config.toml
num_hidden_layers = 14
hidden_size = 256
n_experts = 128
experts_per_token = 8
d_expert = 32
d_shared_expert = 64
hidden_act = "swiglu"
moe_layers = [2, 3, 4, 5, 6, 7, 8, 9, 10, 11, 12, 13]
router_score = "softmax"
normalize_top_k = true
routed_scale = 1.0
balance_loss = 0.0142
balance_bias = false
router_logit_norm = 1.0
init_std_router = 0.00622
lr_router = 0.00058
vocab_size = 2048
norm = "rmsnorm"
norm_eps = 1e-05
tie_word_embeddings = false
optimizer = "soap_variant"
learning_rate = 0.00342
beta1 = 0.95
beta2 = 0.95
batch_tokens = [16384, 32768, 49152]
max_seq_len = 512
train_tokens = 291500000
max_steps = 9169
dataset = "wikipedia_en"
Below are experts of layer 7 (counted from 0) of a mixture-of-experts language model. Rows are named router (the router's row for the expert), gate (a neuron's input weights, with its number), up (a neuron's input weights, with its number) and show model dimensions 128-255. Each number is 200 + 30 x the weight over its row's rms, rounded and kept within 0 to 999.
Before each expert's rows: a language model's description of what the expert responds to. This comes from a sample of Wikipedia text that the model never trained on.

# expert 14
It responds to: Mid-name letter pieces. Letters like y, w, gh, bert, ley inside unusual proper names and some common words, such as Huy, Kew, Iyengar, Malaysian, rather.
router,178,205,211,189,230,171,208,197,246,225,230,183,192,217,158,187,219,213,232,236,198,129,218,226,225,172,184,166,202,198,240,211,200,210,190,205,213,249,210,194,170,206,253,228,197,144,174,178,223,233,198,182,203,193,212,184,244,219,180,216,167,157,273,237,204,235,192,214,216,175,231,186,150,126,180,207,200,172,179,215,187,256,151,186,225,194,184,236,198,174,210,189,235,151,208,208,212,168,184,125,241,196,200,213,237,228,206,231,187,189,191,229,221,193,205,266,143,180,254,151,214,126,201,222,173,217,167,239
gate0,233,280,199,194,234,185,199,206,246,199,211,194,109,219,214,188,161,213,162,235,175,180,234,225,214,231,201,212,184,210,202,206,163,153,251,181,206,207,203,239,168,207,186,204,192,228,200,178,201,191,201,127,207,190,174,231,193,185,241,205,200,211,209,262,197,171,184,226,183,163,233,292,158,175,200,248,220,220,202,187,168,243,162,180,212,118,200,161,254,218,225,259,195,205,217,180,197,137,244,202,154,184,146,187,222,219,169,219,226,167,161,189,183,155,209,213,183,150,200,196,199,215,191,230,162,207,231,259
up0,205,226,177,235,187,137,199,176,246,246,249,170,190,208,188,168,138,289,234,184,187,203,229,239,206,240,148,238,177,235,204,227,245,139,239,185,220,208,242,186,188,177,194,188,235,210,197,241,187,212,226,208,262,228,182,194,150,166,195,205,242,192,232,199,242,209,241,207,200,244,215,220,203,146,222,185,186,222,243,212,114,212,202,184,260,136,243,176,194,194,189,241,195,205,224,219,209,190,261,193,168,171,191,216,188,212,184,216,279,188,187,214,195,200,190,198,194,162,210,156,236,188,194,191,188,219,216,220

# expert 2
It responds to: Name-final word pieces. Final or inner syllables of foreign proper names and place names, such as Suursaari, Swaziland, Colorado, Iran, -ville, -shire, -ć.
router,225,243,188,193,199,195,195,239,223,234,176,211,209,232,166,229,202,168,207,178,156,172,234,221,192,172,194,187,203,149,176,194,215,207,179,158,156,180,191,169,160,210,196,166,172,143,182,203,197,191,159,219,208,206,190,199,146,218,165,201,241,210,143,172,208,196,218,196,190,263,168,178,258,165,227,166,193,203,191,181,217,225,186,179,157,200,145,233,189,223,244,168,217,222,186,188,169,221,162,188,246,215,213,169,232,196,217,153,215,162,162,190,168,131,232,215,177,207,240,173,220,243,182,133,158,203,224,192
gate0,155,193,209,180,154,199,184,191,136,218,236,232,214,226,206,168,155,186,203,186,166,238,158,248,233,192,183,197,172,170,154,220,202,204,161,244,216,205,151,215,245,245,167,229,185,211,213,221,195,195,194,205,210,160,247,180,166,158,222,120,220,215,149,181,184,241,173,179,180,208,212,156,214,241,188,184,188,217,210,170,172,215,139,190,164,206,174,191,161,174,181,187,210,172,211,196,230,225,181,220,230,209,226,207,177,241,206,263,171,220,187,197,223,191,178,201,221,265,183,194,197,211,133,195,245,176,185,163
up0,207,184,184,171,119,185,209,196,185,186,220,193,198,222,184,183,165,189,200,176,173,233,171,264,210,204,182,167,182,204,167,204,189,224,154,240,186,183,146,195,234,216,175,212,179,222,201,185,199,151,221,240,221,130,229,218,215,152,265,167,254,199,199,193,224,245,160,220,170,190,230,169,190,220,208,208,168,219,204,150,178,228,185,198,148,205,166,197,150,200,164,207,241,187,215,180,220,173,172,217,205,235,231,202,209,219,228,231,199,214,196,179,167,198,224,221,244,200,171,170,237,217,131,214,318,185,183,169

# expert 62
It responds to: Inner word-piece letters. Inner pieces of ordinary words and names before a suffix, such as neighbor, secretary, Connecticut, Cambridge, and pieces in romanized Chinese names.
router,192,233,265,152,220,220,159,196,201,170,170,198,171,200,170,220,224,226,227,177,162,162,226,206,151,203,169,218,145,144,172,221,201,207,171,207,232,156,173,232,196,241,208,185,180,201,157,203,235,237,188,208,183,227,186,228,246,233,206,183,229,191,175,248,253,235,205,148,186,274,223,222,178,198,222,169,230,212,206,176,237,224,265,181,163,236,225,230,160,233,179,197,162,224,199,185,141,172,139,192,222,236,202,190,215,182,257,205,231,167,239,170,218,165,231,236,212,215,208,188,234,231,240,201,260,190,180,251
gate1,174,268,168,190,189,207,234,216,246,198,172,240,252,209,203,217,229,177,216,190,222,182,171,195,198,226,229,254,217,168,206,247,192,222,244,155,213,220,205,185,167,208,221,215,273,264,214,169,163,244,201,152,151,216,159,210,181,176,223,187,252,184,226,172,209,154,228,156,148,188,215,178,241,197,194,260,183,249,178,203,172,223,195,263,265,184,213,166,214,232,156,161,148,194,226,177,203,177,195,248,119,226,197,183,185,164,220,193,230,159,224,118,218,225,220,222,177,174,245,216,210,275,228,198,240,162,204,170
up1,212,256,163,178,220,169,195,192,243,206,166,215,216,203,200,186,250,171,221,157,210,185,198,185,187,227,189,228,269,239,209,158,172,222,210,209,190,186,196,180,181,228,222,228,220,237,209,170,179,227,192,214,132,206,142,137,205,162,211,202,229,236,255,226,219,190,302,175,187,215,245,168,220,205,189,236,192,192,228,194,153,240,202,220,245,209,230,189,155,216,140,132,221,147,204,177,206,175,229,231,170,241,246,198,222,161,221,206,220,174,199,163,241,222,209,246,177,197,214,184,197,233,171,205,224,183,202,191